Experts of a small language model.
Size: 12 layers, width 256, vocabulary 32000, 61.2M parameters.
Experts: 2 picks a token, a softmax router.
Training: a variant of Adam for the experts, 272M tokens, 4227 steps.
Below are experts of layer 2 (counted from 0) of a mixture-of-experts language model. Rows are named router (the router's row for the expert), down (a neuron's output weights, with its number) and show model dimensions 0-255. Each number is 500 + 25 x the weight over its row's rms, rounded and kept within 0 to 999. Numbers have three digits each.
After each expert's rows: a language model's description of what the expert responds to. This comes from a sample of Wikipedia text that the model never trained on.

# expert 10
router:597501593565454528535462596477476515547484523498525505456504472428530540516497498499506504516503534458523526486581467497529485477483500496497503470503505538470501511486505507500461488466481532529498509495467504477481477476477479481473506526469470520474472534504496497496518495505505490515490482477478475510472468523537553477544515504524481499486547490508496530519497499494488498527526509518538482471463457516479523513475516541498477486490507481498530523473498506476515466529462529528506484495513518502461475524527464495516508515500493513504535483501502500495529508508513509508497547557481504520505510501483472474490506492503482492465506495485484507475502499538524477519511486464558483507490496482505524521531513483463502515508498505493487515488522505512493478495499478
down0:518482529461526500503488498497513515480499539543528477488507470503488511443500520555497462503517514526478482463507537466548501523528486505503493531505506500517495471541515494470521517486497530511461537526458496493492492458488557509551493495462510507511520478523500524473517479479476504473519496536475518523494475520464500513497517504543492540544534531497485460444528492513480506493535540545506489524552488510552520473541486507539495507515466508491519450512504485471475531478481506478482482528536508487497539472487503505494521542495461566482481538501542509497474498472494511511523455488481502492551494513478467455551489500528504488487512520506509475493514486491469503494484525489473499529498472466515431489497506476502487506549501536500494482481493483482447496567469486
down1:496508483523535496504487518526454493493492472527550531492492519508448518466497522541498489532515523519483454471531509482522494542475521518499495535535486540509501525482515516485465549556498512579461545504542583483517515509481536503481471489443494506506470465508451469484499518465486516459531488518489479504501506539521479514560475464515511541516507482510512486502552510520517527472493523515493525510497508457480508479495467526524540530497506480464501454467520493491468480460535541530494523509511503517479486484496520513492534530472484517451476499492538510525515502479491542546489529479499496532505507504472509509508484539501510489473484497492544482492501473526509485548533534474501515503492540490487496509524512489515532528528484534512531525472523477506489496509473475
down2:480532501498522534515483520505488488496512528458476475497537489473495486502469495513523458513501515500543520529550498503522423545510517495483491509494514502523475467525504509491499492505460486542496514501459506503506475471543508491482523525504518490470490512526516486530511512488448487471466504510501552533513508527503496487499491463505486469503541501527467450460540438483502515484500513493523517497455520448480480516484506496475491471511502511493467519446501505462502473503527482503540479540559473532540507495518498518499516516514463508496483551491499460466477513494497505544504463495547537499537523479517505456511534498469542497519475507473520511484461519484477491547495483454478529463498469551481456504548488508504469454510504453463521489471475497486529532472499463
down3:460502523529484500467482514465487504528424540497512489503576494493526508499501511470513489500527521471490477546561453501534509518480519458481508486533508528466487475468484504534508480522503510551467503496530488485456472487540511529472493471541499518518481515470481521483526539495500478497539506510484548490513485502518480523512507531503502506455510534477457475471509490497451497488460456494510451497463471507511541548481537484592494485495507499501490543512518506478510463478513476508488515495475463515492536492506503492494508515519585451530501497528482473533502546458535458509490534527505505468497522494532504504476504537490498495511519493510497515508520507506509528475501466525521521467502487487532529524503503518485459516517538491509470499484513480477498509496505474
down4:477536525486495496503529506504517479509483477470509495497508541520481539469470490490535505541502515494472471560555523475485508509525507478476517471482505521507500502527483492532530500515491530472471529486461444496483477507506549503507480501514511523491431511481476515528489486518486524482500490494480505465520441480517510490452448475519489492471539516483518503514459460479495566502462539521460507526480564529478493510483491461482497460488475533454547507540491471495462512526505512513509501492453480527496528506508544554479523450511503462481491479512527486523483513504483537539431552504491489510472473464493499470465510536500489503479495484496505465465486517495485513471497485469533516496498521482490521520529504515508500466504471534478509471539500504509471493510549517
down5:483554520515522496500503503452493534535483533507523510471531468478485460501507523484472487427450469508475532533473484491467534486508497512522456507464485504497515508482518522520493492531487486519485518504516514492511479480541505540505495535486510534470519476483460509449473489476492498471513474449501517536501471480534500497495490505523464480482535535474528515505542497475493501511524515503510553506512462496485486523477486470480468516538499513503493518512515461493503435524472503488548517489456512535487526498542477497546468496500544483520476484454520514514521493552533534467529476496583511511487562541501521553531469482549453514500467498498511499471502528487526509516468478470478459527513518504486482507514490486518499518516523497481507514492535508505523473494528500
down6:454482503543498538437510477476486472542507484484487511507557516468502507507531522511519442518500492535486517510520512468514506482501503497459485466492552478470501485487478508462503523475499459463503514506506478520531497543475511493462502495485486488566496474518495502482490471474493476530480529476521490493477486479521497466510489515481507418463492506511511486481459514448475494489563476442524504444490508440488506496460529524532499482455489503515458519499503476456557530569500534479486501524463496520496512512470507512517503505499495465457510462515472512496504511496520533524520480498490528496465506510512482514498503498492510514517516502503529453474528492512492516492482522489490509487482492444516491511495566509492512487492531457526489510521498499484474501545481439
down7:493485491553519507498509466514480521500454540504498497482505497489508455492461461529509479472500516513503514490515516509464500478494490517489500507547474513496457500506482426484513496504503502542487512483458519508461506533506486500492473438498495489480506500521491537486524529479484475469515531498509556505503490516506534477492506480477498477468533512479520487511519525548482517497479499534535511509504524485483467491504534495483483491480470500521511494435498524489485494463438501510478491479452475486517480479429496550525501449535501508524520503514507443514488522481500511484458499488473557502476529504516504486566531514533496508513522536493492500488485476482447530483558509516494485537496510513456458571494525522496534464431509524487530467507464525501502476501517474
It responds to: Common adjectives, adverbs and verbs in running prose, like long, hard, well, available, material, often before to, that or than.

# expert 28
router:570489567530444519465492583474475514514504505509509486462520467425486533485483547474509514516483494500462535497563492500532516497494494508494488508487511511489507456496510513497470494521438535499490521486518521492480492476504468503469527489481508471487503522498509490516525485504476468478495497487490488510493458525528583505481472474492526467484536467508524516468485480468532511509539500505501506478488501511495490536464483501478476470470499467536504498503530478470466469538480505499520480515487456522483487523504514477499511504484510473492533476507502494463504546501507553458500543549491514482495527474548486466519490472531480476499474480505485519472482473485521486523489471491519466520486495511474505491532474467475528493545532552499543461479500517499533490485519490
down2:510453478507497549484470462470507513532492521493516507487483522482519482503520506482483463499531518468499498522532513500529484508499491482499513431475502492520542501489488497500417515460489519484500487497499564477488483467493501523520542517485528498450493495467478501494521516507437485508487511496456496509509507490574542480513511515505483465542523466480510514491459488473545492517507486459470505498475478474512500514492473543536473463453511500463534509491478467481492504525457464502462534494465535495522470513444473475493536509500473433505485485471543538525506530538520507492494488504439481518533501464489545496519491540504486539491523478485491527508545469531517478514515494515491482507505521504488562469483516501530519513477502521514512520464483503493470512495494500
down3:497527486513489506468521512498445488473461464507505473515466516476538497486483477482498496496570481522538501540507471560468503490471440470519540494454506483488491461472453526521527467495487521510498484489479503482559489481534522511498477506512492549516491513574519471556516523543482503485536537494483498541506481479460525489491486438479519516508500463518452455497513567521530521479501504499486518526521493473515511499490504483472480481496507494509520517445480457496473517519461471477482510481495468502489505499507495514489480469488498504477494491510510535457486482486515462505509478520500505496470511514465480498482494560472480450488523479513498507491477492512467530504501480497502510523505507504505450511479491538454512512480510547563499497506503530491503473539551525
down4:503477519523497524462505505564527462546524507495468532518448537535505498485506497500492488515496493497510510525517484515506546490498521476502483460533499443515559478521521504498499496446471494511465481449537507498496480445487496492519498517479498464491506521497480526510540456511527470543474514502494491533497542481527476491466521499482511513513549494508471491493499442518500497517512473452529484477507527464532487474498500514477551555492505484472510497515483483507472526473520500481512452520494536508523491483503474508491500507504493524484448476492506501482512464508485523479474537457502497548509527475481527485519474510509559502493488524489498528476521455501463449534519464490496455501524528479451468486462469492456506534487499499494445560506469527490497468510475478
down5:481534458510556527477468490480450522500504498498508489503512573511534514534536534498529522501492485498457530492497533439501476566478501451505490500483507512543520465514475502480485496509530503520509460516448489533504498526526513507500488495548529486518489521478489479528476475449493496483518475518509501518456466472510449494481496474503475498467531488443517493495498553493498497478461542527492467562519485458505529500542511477484485499481547473510512527534492496515517529493510548488539552479462510496470504466509464488514494534465517485504521494464541518502499530509494537506494504524507525492532511451482496522518499515488464516520510468501514512477531482556523513487496489506536492505519500524525456497540505497511473482538503531541505502505525466468484485511527519
down6:492464499499527482484530483479494492456458480464541512493510540516473482488480497504543494499477493474494514494522450494473478496510530468461513488514499520455534521467485500535525512461485446515497445508485490494447474433517534499547508491518522496459497508518507514521487492499517507495528514483449490485503464524509455511473530509490470512513476488510475466483509502511489514474477514478489471528510545528532506504447541492515522483525505448504513495542479532450523499495502490486501475506455482493488464500514495527449542524492511515415518551522478523478525522495514495489502501500509495516493483502502479438458514458519501511550515507519523471445537472504490532536486487475499504484460490517500514499488492509508543559482520521458485485538498515501531508522468467
down7:507553526472507506501471505490503484527481504455521516465532554506483476494486510544496514462524496533490540480508553492510507501504544505463501507461499498503436508494505482497527514547502477482499460498518543482502492472511448532498492488523492530476509471502489530465498553555474526467533497511484504474481547500552540508522477458520488504536470507513516491471480500525511522500495507503520517504514533538475518476506561520493506453491526490459494500459469469483507484453524514487484491486476506490497487454472481511527496506499538525481528485528479478468512480485465503502501525496507523523514431484490507469492490523499487487452525497491541500447473548480499549524492495513515482518513503552510539474509552508542475533488523504520502510565523498477498469466498521
down8:548520493537509509478500504504533511474493513455553502528496506481525494473501511501463536504501491477539474497472488514513493493451523496494481547524483549495484534482532511486507532509485459518519467503488499527504538459507480504492540467440516496502546472505487484495499459551531513509464488494485517495520481508532516547466525491528531492470585464524473483558518475503487518452504502480484515533414500482482515480468508513505502475495460510512495516474513481524515520517490500495492528526497497492489505472501507514459508515447521518502521535485489495536473475495517513515528475473492517468529533547543459535482558489472494474551469537496537517466478532505507489511512493494504519482509447494500544472488527498503532500519521502470459501502496488477521546494516496
down9:501493546508486512489551507525494485488478452457493526499501552472531491511470470532498494507528489501509492462467537487531501494486446477535462436505500468483481493467466496505497509508491498508508510481467516476520525461498513489492485470505517545528453495525509547505472510508496507516532476462465491512490520469502514491541460487511507462510462467512545550537519505491492569486469478523544518500481491511534486461524481535492511497477523485453472522498483451529512534496472483481488516537462515490515460510489496515473477518515518518447496474490524482537518532505505523466467526500532544498503514519502496511505498507454454475461525501480516502446485546480554516514522474522481469532489476532460490506536494469494486501464473518512511534458487490480483521513524519
It responds to: Pipe separators and numbers in sports league tables and result grids, plus the words played, performed, vs, Quarter, Semi.

# expert 9
router:590472624571449522492491604469458507518522516531495461471537477428504532519513514531512465484535501469464507489523475531507508504504526506509494496475523540478515469471531533499491479445488526513496528489514544498494452470490498508485484519477462512497486525529451493494494519491506511508497488478471469527495496488529542499522480526509502516498545486518524499518512502463524511516490492536542500478513495526493506514481489518503495493503503500534530513482482528528531456505499511499496467491501503505484495505511479500525524510505517502497526491478522504452514508497513534503512505513496508504497506492513495469513505473532509527461505506493479509454485461494492472525490449458529490493457487469487516554512497493479496496523494526484519490529506518496506471501494474
down0:521451525536481508490522487537501481541514537466521530495525477500516489444470526513510515489485514571470452495531544470490514478525462456478475530501505497504457476495541501490470477456517508519476484487508529504508481497470488479488451440469463502511515504504503496488484508485489527510522469520489520487481471518481494466496523517501479505507532496481491518492503483512500534482471468484504473526542510479526483458439478531484471426459480482458485512528507509486537488529497532539503520508525453485494473523489582470520525536536492511508545536520533465538461536493465486493517498507449518510496479492499503500540505512533526518506483496503494470531546476474517525478500454498511526507470493489494476525477500482504490476500527504479522492529473524493496506510504452
down1:519492499453521483490511472508508443534483519493516506503499500474543532476484486488559467495493476504468510484479511497518498496515522497478541513514476484539471535500499483497473475481511505513497502501481496486511533518478482468519508488469504549460563529487526512492481517493451504510497522539538489491507516522499496528445508505503528513513562538488494494523484533532497472471493483515484492515518530490494476502484481535483481460468495456547511484514467452513495526456463509504470488482473486486481493502461558493471525523460511483518482486466500540578481436531488450504484512514459517500472472559511502538499441483471528478507459508498519524503510505472542540515471491519492496536465528480499490508470532500508485494455467493465510488503490493490489553454507501
down2:456529505511512494501470524559515513454468518520494515519473461486503520476516479481542503570525552504518469495512530483510467530499529503497488533526515484497485539498475535423461504519470491519466520457549493505488521487521524463518484505481518503497492498491488506489518484525496536459546470522454519477517487493487481529510484523521508486486505477477478509490533473503485512499477472516462478490506533482498553437486473475492543491520473504499528483494533532441502475479555456532521506504514503485495500502554508525498561496499509544498473532516448500491465503479498460511501503491481504491515509484516463494486535511542501513506516481503484532508455469549527508498530538472523503506483520503469469494506529494501496478544509516465519501474459470484522512532459467
down3:478519537494522484500530497525505483509504518504514503494530477518460502492496517465533512483494468521499460481534516492511507512459540495562469510531484501520508518504535502527521485490456442526513505512500516517496479539520441532505447472496454478498501477496531517506496493528500514572490474533477518472543480491501525495493462498522461544452506492534527499545499505532486534514513459469558478538543516528446480496485485486480488529495509511495552466500508497522501478467450533526493514476488494461496468481514556548485524492519532521523484478492469454545485525452475506526503480471477499514496467514507530529539511476488541533491533499508492499508491452519487502538503498495486494488501512484451492492496503499505533500506521501503486511481519548496452454524465480
down4:518510527505505497491509469487498466483499516497516480479491515480499518527505503468498503440476524521504483467492516454498474546539455451503476492504507487527505451525508490488482526530489475515500505490525514523456489453489510509488474476532507533514502500491547552550477495543470480478470505502497513531493487501535540503497479477528505507517557502466545545460490520520502521467523530468477518510506507507526441520488511516497490424470505506560469525503512502550463484506467542485496508515489503529518490476486533483543522528503492548493506518507541454519535512495477475475500452479485479516503484510501490481491505524501510495475453550530468487492500515510530552488491498478483467550506506476506497504516496508526554485507475535461487502533461491478491492450548459
down5:526489498467530579485501420469499443520466502506505486513514499464483516471503540524531540506486499523440512464476525450542504498486509457471448491494504449513507521474500451493486469514530498494468495514481537522511507525484478499525516498509490548479501512523526510502463515525471482472463495505503554505481502516475476499550486491504499519496502489502506507463496541492532492492530478448504508508558528491487493543517499523526523475512481436493515504482497475469470508517490487525483505458527494535471512460493521481508531507522506521507531466497531517534469517532470454466457493500492451485515495500499556544524495499519499490482476484473526481500519474516528558509529509515488483535513522463530474511510510503507513472513470480481517507488496514485507518442515494
down6:471491523522499511515489500495509521523473461484516501490443547498479499480491420529516526546524475500480494478494477522470487466512510510468451475524464543452507527474474550520481526465480503511506501492504513476503511492534505495503483482467515490537483512487482521445477489483528527531491489534513495484486518542481531529513487512500468476511514503507537496467473471491552487469485478500509545471505509513514454517478483524507485526498525512497534466456495472499462490518492480534534515488499509481471439476477549546471509497522499535526503503479482475503492516476470485509534494482513522527497516522535517519504467492521533522506496537517526467474541454519477488536490508498463476505475550490463467443511491471472504462501438482467498517478514460471491547531486477
down7:494458489485518474496478500449474555529528493530492508463511540462525488483492536530509499507514525520517514497523500471487490472517510511512533510512505484462488529504524510476508520473485490483462514497499500483457506414467511475440461530532516464489495498469481526485520499524440494485508475496523517452473490526499482514493487500498506519472540507485461497482508511492513501523490492521524494498511521459505491516497523514490492474490489491502530556468522521454480490532473513473490457518519517491509490516537468511496528493483549492489537502495550538481497483497531488488459460472519540464534497517480490470482489521510453462529527457502541519484530492452501453510479482471529503516490527492508495515472519543488460519498493488392519483476520453501496495507489458
It responds to: Surnames and words ending names or titles in credit lists and tables, such as Kelly, Burns, Harris, or agreed and said.

# expert 11
router:594481629558449530510474618475442520513501521526485488469539474430508511522524488505489485480528515475483517507527506524489492500496512504481496479482502532478515472475541517488490475453482511503500510502516524516512460462482484489519484505472450507476509514525451504496494502490516517492506498493460473531479484489531534476513503501511502497491544482510509508498496514484513506527491492526509497491510514523529510504482475513501502520502507496543521528486502516518526456519494509483503481489496528494478453531521475498536523522496522512491536497469504520439510488517518531512501504530505506497491528512531500481511501480520500501462514494481488490461502465498505467531488454461538498503464497495492489534499522477496486517515475540496526473539520522494517477501503470
down2:515485520525517515527534489475501501513501522447468488444498467528484488475471500487512508532490498516479501523540492507512505516479505467471470472483511522522467534496515505508472496469505463496505524491484487485524493498517490484487516477497507490499442509479470539500531486474506481524514511507486463480516511474503496513519510472486486560492548583481522521520544483464539512504510426475514495503525511495560512450496503492467484478469513525467481498487496507487502492498467501475529541503523524508497473505523513496517482538485447520543556440507476457512477548490506508501510522501477514483503496513549549560479504500504518486526489510518496509440529508470513471515470532506488469514505478566490461506489557476470502485496446510442518502478545513499472505507511494
down3:530527500535502529466491543493465482479472537469497497523474504500505483532503465531496538517517497529544480477476496499468528504504514476473491492448490482525501486499490521503475479450483519530480492507474500492509499539512501534470472542470505511475524468469473522503529513518480508542493484494476517509479509517509448481509506499542511493512558489475510489521495476483524537514518476495505497533505451493490509496490493442507496487521523503498493488524506493503472488527483542510513484478518517494542467488470519539479502548511495468506461496520526473542488465522508483496516498457489531516496509485528530572521509471490502470519491525506497486450452487486507490494539417517514537525517451488510476474453518499443472509512570513570486432494488479510484503522473473
down4:543485544545495528470491469511529490524456520467561467462536551473457478490473471564521528513474515526501519480517516501465464500513496508490494509509520464499454477525546488504502446464429475519429525508492480527499490511528535458475525481495509482496476488496492491454505487513494501511506506516573481514491485530519532498511494499501510520491541486465529502466515480483502482477492490496540482470507488482502503492511526499517496501477466507489489462508518545487504514518480496498526509486509509501522495482505493485527529469478519511509495472481470474548519496453498484494483495488514513458466489485532507539481554487495482572534460548506516490467504482503526529513504459539560458521475476508464477484502524513498483506489522520510510495517516467516471486471471500
down5:489493525531469509456520534522538488481500483529513494505496492507506512518442539455471461502510521529541495505516499479453525476476516507467450483485515536526502486514478519443538522516494502530491519526493459555517521468503532518488498476490483479505504498536462489483542497483492479465538538487512520514498497488488455484476513490459533487498538469499479437499517502517469479501493488504483479480508568503503466478522523468583490469462476450479544495488492487470523516475524504535504520495498511499524480449479519526528535502486504449501520556485539505508499535503461514474506517496449485485527505516462500501511483512528459527502495458533523505464527503520492492437474468484490503508511497447501489512489450514474534523483510502498504495484487508476516500476490481
down6:516528513546450479490493494494534527536471514484556489509488503498536447487509462457467472581483477504489523519508546498507535460502516521458518500491493519524522512486521486468472502496479536514468480506471520504537499463471514456514484520467484482546550515493420490496504499497501492510527484474471541490477485514485487523493510468473442504500528508530515471528507479513521541517475504526483459499497498466483526491487491477518488476519473510474521525517528573497485547489500530517531515517515496527496500496487485509512494526498462502517488519526494482493510508516534535488521483478515503536508534480476542556524486477483453476507490473499502515471494547494512498529505515537499471487507494479525466530509519524517489553581469475471513466489496508524480508526504481
down7:462512478492495521464503499487470488489496507474466518510500492514470506502498496524535537550505494526537514533527477529478529526528554526528536545500493508527476507499506467472483500522502525509479520453493458500512490483495510485501487515502519496532494522503530469455526517518509503517460527558533518496442492476554532513492487448484481490511529504517502526493509482480532527503553484460472491480454447494481470522463513461513494490458481518475514492498501513512459510491518475537481507498562498499510507525464518495516460468464511498505521502456482502527475515510520504517446474481527488499508473493483495554523463525546495516501501501476508506441511508445544487508556520494463498481477461542511524562511540520487489475509489537488518516522507485524533472536508477
down8:493448534481465511470482491493506488545486509467457514483485572491479539478498497479518545519494496516488471498459500550499488509475489526536490515507482503528544489491525485472515494514504534464508483470505480501489463510496497497456543460497487512486508508520446509514497537514487511508536503541493510494530460494517531499487492487508518469464529526475519522486508505455533486466537520540495488519487529497556508581504504526469461483461469482469517484497486515455508522506508501502494474511470512447485469463518528527472509471535500505544526528488483520518474504519481509498511484508503503465456493491521554523498522490534450495529514492462484488491450464483493521458484512459510431518513518496539520549486532512507516467509467518466494514470483480489478499480513464
down9:547478526496485546477524507505530475500524494505533505522508515504501536495519500494481499474467480581459480471525450516502560538484527507511508519485510508514491480486504517467501485483503493538480529509508553508546475523498470499511490489476483498453516467532509506511566526465515519506501495542531512484510456504477507509537508453467472515483524499503519497465520539510476509481460462567510451458466514437518529526445512502500502481466485499483513493514533512487520508455496471491457488458477519503458491483484483477541489535516505524489525524485499493559449516492498516503508527535483495514501468524504512515506518493471484479516527518490546495491513507505549495474560493460519497499537491487534513457495495513489526520493519526477512520471552536497488490506511487
It responds to: Word-initial name or noun pieces after a space, often surnames in band lineups or table cells (Middleton, BBC, Project), plus "the" before noun phrases.

# expert 12
router:541492567504441519495446572483484522509522470535523517470502450422515491519509518486467480486488515482480534492549492514509512505497534500497543513488517522486488488520531459476468471461512530477545517496507506513518505511483470507487528466476480510474521472508506520464497494481489456454492460533489476480508482508505534496527544508516501522519516543482503494500490509450526526534512522497507487490499522513487487516455562518517473484501535513476509499464471549504523483495484484461549508525537508496512475485537433512530510531488538502500531500517514522531502526524485493508537533476502532502504507455499511463473495516538473516449504504486483511472525456532500497515480468475512499480468499523493499504510483479534507499544491473523476520534478520470518505527538509
down0:487479480493491536529545476497487466495467499445531516471519529494513520525504453478447498497484499464519523510479491521470494474496504492497497519461467528527525500476493500502489494472478478492491517479513494534472490484520489530522474515520493456486534528556460502493464510518534501519508548510486520477509542526482496459455523494546485506447500538514546481522499473493526459494484497472487510510502505526483467510520479479536444473504506489498471515492477445490506480538499461538470501562509531503489522500496494493502488545537480437513492489483503505469482522476524507513493524493529516454490498545511463553429500524516485564517507515502492481469497530498509505545500526479463487488505505553494490493479499498522485490487520494467512545510470559528536482478468478
down1:527482493478456497498503502484561532469493468524479519469484472468521477533494496524489515500468531541494500516475490481513517556540497492503498493486504503478518524529496479501502497471498588505476496521484503502487510455527504472499495462490539516495474498433468537470479540509483507470523543550554452496484488511514535497494496503540469494538448462477485553483467505455519480496499540497505472499506484456499506532529495485515512507514493469500525517519536504481432498493487470497494500464519501483493500495516534515482543493484452523486466511517509508512490504513494524500520492481529511499520489477526517498537539484510493499483469516467536496481535492541461478493500515563486543503485510522488473506504437511537464487499529490488508509495499469461478563503484550
down2:498501482459506531484471475448484487526493533515481492496511507482507447559495472469515532490484506535546504530502456517461525490474463530531500520492455511501480508535504503522445507500501485454425512472537500494485488471530480493516464454452513545485531448550479497495484520573459518454497478510522482472486496522497445546512478488480534477484510533481528477490465484512504490496480495494513494515520511512516505496495543493528504501525522462506487474472485506491483526532478446491480517432501533495485482491517519494506509514541538498498485502535497501525491513509525496513500558536515517475484513520498500495539530525479500486477500497491498525480475506503501519492493522503513498525572501513480535532497501532465507495487526438450478472524479502496538525499492485
down3:492531511538508489481506511550494468488529527467470472457530496545534476451494499490479445504513506522529518481554488555546485519484447523472515500438499492508502498484478499515490510502477482534450511488481507508488509489490497475543506521508496503496492553494492459472492510520483509473521501499477487542522483498490513511517535502524502528503542494524532516525455529525497502524437512495486472485495525502537519490511471521535553494503520464444551483483538514482546496480497522501465482467539457548459484510498506502477516509494514465519490489512533468480505575475482496468504517479482488491530500439497519502505486530544494523469517510510518537475493498509506488474469516462480462483471499535548536526504506538498505485531493534489524482494507475496469475514480476
down4:493535499506498506529498495448482459537475484474532528489569511523513494493508480510493506508453520453505508447490466528503507485501486468546505518475489486494491533529519540444487555515481484506496494536541495504504489473497553483498517526513525527527520515523466528555514513536539491522464563477479516528490501538478526482509512494519514496499507536534486452499505536459497495503499503492478526504519509537514505504522546498483499533525498530487473507518501459498492484572528490481524468528516532487484502509459478504468522492493486496535453509502505510470508529509526509525528482525512534503507509514509494496465532530489510512493501510495491496451463519467512497533476508472522479539495511476537535456493519501489490535551519465485496533548532458445478467481502446
down5:490505533536481477500496508573498509532483549456490520499506527489552513485553493517526481492504544522486505502533492484492507504517473497522473473494498511512515492523501473499497499466505509541485498494478487487492508480507451482509507483507538497528496452526509485549513510499495485507469499462490493527495510542520464522508533495477531541481565489511520490512532493481519499534517488450486506486559506493512525491487506518464472461495489480513487444551491484466489500526497522519468482511475457538498434535504530481443506503525505506494499522506482485480490527467504486442534508514510509503496560499502542459519524478478490498550493516554511505465510510491487481434487497517524521537504449472523493468535519514519574523507502450473462467492472501486506491493511482
down6:479496483452512516509473502418501471530493482505507516488543507483539449503499497493509435492500502516484490472523503493467497481508505478501502462494509544508475512502492479469516535435495471475485536496499522498522491476516495491507488500510545523526502477556498482520508520540460495578487508513484514510505488528503462496467542492503488518499561507501491515469478500462528488511470519460518492513544554519489500492495511463479443445499491481504511534489472518447516505536475535486548478499491474531566499554477466497519543516487479510481503505523505508517494519521495474473480472478523491511536484513476554484479501497485443494512535503489491514446492475514484510492513501531521479525506512452475496461457495503507526513499519488483511516493475530486472482473533451
down7:500486532503500507498481509496448510544524532423501507513546490470533472513485497516528494532518506472501533474507484492523528490515509483507526512444535500480466516469487461508505492457522527487509495542455462484524473500468464471533469457551476483478481492517509455528514477485464541448499490475516505527453452501506529489531495504499464478464567539517517510476510505509491497471468477504535460501521472509512527489505496522485507455502485490503513494504529496490492500485479525500475471449492478520490526519498535457529530481552475500498467541481491508473481520533505479497532477492493510523560523513494540480544492550478445533457527481512518552478493504501476514492456472492522499530502482479464505519519507505500491503514506509465499505488549504504470481490479476
It responds to: Verbs of causing, making and doing, often after can, to or and, such as result, cause, make, take, provide, led.

# expert 23
router:582476614560465529497505587467454517504499524502510458460531499444510511510493522526488470466556518461490503487544510513481505496493502496477530499467497526460501469489545496490468491485492514521483523483493537509499465461493471493501479525454455497467486517520449472491491519496514495485496491493459486532513497486546541448521505511506488524508567496532520499489468526469507507504497510500520504495499515517520490506480477526515513519499523507524524515475488520494519478502477501508501475484498540492468479504528492486520519529495519500506535484485506519473513482515495512503472482516518501480490526519510509470494510478514502499462545500473478498457475483492501488502519467463526510505452462503480512552499507484496494514557483548513551480532505514506501490514494467
down2:436505508488489458500493501484460474512493469517481500540494501508475487470501479493534536521526527465500467518477515408471475495513487514476497449526512469520467517517470527483488559527497538498528511485508533523472504470494537470521526467462482508495525506472488457462506526524481465481520497474484510537535492492477505523519480501477540463527498495502482523469485517508530538485490516517509507460472551529478488524490509516516505487537505507482512540462495483462505497488523460490523496476524442511482484474561519505504499542467492486504510515476487514515537508470507471483496498514499474498483552514495537512463500528506518471469514519484497504504451538578475496490514517470511491481478525486518470469484525478530530499469543508456469487495470477449525532492520494
down3:501538486491534553486514461457448534512544494505543525488509460503530505452486516512515495506478523491456508467486530513539505507514532497498456467508498496497475516505517499500494496490494471470522514462508495468519461493457495521548504496502537478464514493514536529495518500486498512489511486498506516503463501497493516498452487484520508544480480508505431530567542517549516483487539556537517491481530519492494508483484492494463484523512489493475497484516518471519495541498477498459478466503493486513505488478544508436495447511481484497480511486472482489499507463490455520469502468506518484500539507508477482559496531472489507495485530517455499492483444489490502519534515524527494457491532552539558509474455525513504546478543535505510478465529504469509480506515521510
down4:461524496479525534469514470465491510511506501473534533453499526502527564488469493486517479484511537477515556475533482474523507572526520493494463507517527473479499522476488521484480473506461511538521572476505520463528483493499501506493485495502502522482504503480503479469490526450496487509487492496487497542511528549513496523518541517462497482478494477464454523510479500456518538499559477478485481498531549532458462496504524522472513535503472502478492501487511479526514515509441496493526500514516510481491502491480483484531508489537524539473498518515497467463477530524490519494520528495496487481491555527525512477509483500505506531463509471491511465499443469529481455506487540458547460494518486507486453477521526497513508522487478475526493471506498540547490482470460474
down5:531490505538473519495482508506521529446487499513509444486476519487492443495475504520537509498481455556495499502505452490508504508475514490527551485517493527491510525512466511546479480505502453505518510484518521484494482523517486482546530475515466433545464502489456510494542532516492487512490512461525491495570509483500465493480500476511443476450530465497432489482484496487510456518493494550502468493519539531478526461491478533481523517503512464500483497547503479499494521495496452497479522524496492491494495539446511516496510448524511503479502509455482498521473469463523496500475502510520503528450485492485507549476487501495507486495505479506515498521488542494494479511480466503505558527540528497512523496532489530515501498506540533477490555540541500510482494479519468
down6:488499510519456536450523523493483538506510494464493548499496457485508519489492489475487490467531525494507532508486488489496488532500534523523487478542506520467505507511500506414486485506509516472481480490515469472470516441480497456505490504449462454492478474487490535481518493489489467511431466491515518480528459500507472516479483526478532491458532506553506489482522483474485469474479554525457551517516503525507517522482498501528489455548518488504477536554473472503524518499483530508527509473491501509511496505547500537506476484481485467497520464505480417504505491512493463446515461444470477504504528528523486492498529479489486481494499482535534479458490467514519508493500514510479476517536504480487505476519489492477504516488485498468511516479461499490518536450524523
down7:507520497536526477497463470486520492527533507486472490493540503478537495496504476513537507556460498514546473522513519512496471517502519477482508508542526526534509491499555460464477462503480522510480517492508530544481492466495500538455487489479504457454555484505502478497504465494518488533485461520512514474490459481453501520467523497503536507463518462490447499450550508447518537496473458493512473469492470500501482482521498507548532489461532511533492524464496489452513489514493484493533486502492518502485459524552480481502559490509539476496495513437490489516491522516515430535498480501506460520503494527522525532498516492504493495500506491479519501510496459521512512497520520472520517511512453492506479517461547530506525471493538487468460491464505488482513517543481482
down8:491447499456498494535512493482522495480509508492474501516540490534525537447493548500511500492494536478478525514484501509511492488431539518513501510482489523502520503484523492483462532541546495462480542493517482481477489481499493490494516444465517516485482492527468507480543458513465506515502474513498495544461481488527512525460516501516525485455523577456491523507480472478529513454491497484504492537528533507542492555490469519513531503511501540525547475477517538503513483493520502508493460492461485519472496497520498486472493532507523463517510459491544490500481474511501544525488505469483519493492534454472541522474456473475471512499510500487528537469536525542524556525511493504496468520514492525502476536494459494488466481548482481484534526516510512504486458528486491
down9:470523470501495535509513483477522513508461521447508512502491499502450512529511492508500507528513522485504468485513473543503480513495471469478510493479489499477508513508469526499530480498500513488500462516504481524448521497484505489521490513529485456494477509485472474545557564563499485518479522473543507484482477498474540486504518540539554475536515533494538547490505519501509490461487483499529505524487476519514510513485535522515517481536510510458557497507505529471460467530464533511464472508543548536481504466500481510482460499542507472516502506483485457500456531441528505534534493488525475505500497506507502556512527498496487502486473501493529504488519485530502501520484536483532499505467506504502511461538516452454455433507503476454525466499485447478513524492501510
It responds to: Name pieces in lists and tables, especially Van, Mont, Martin, Wright, McK, RCA, plus final pieces such as plural -s.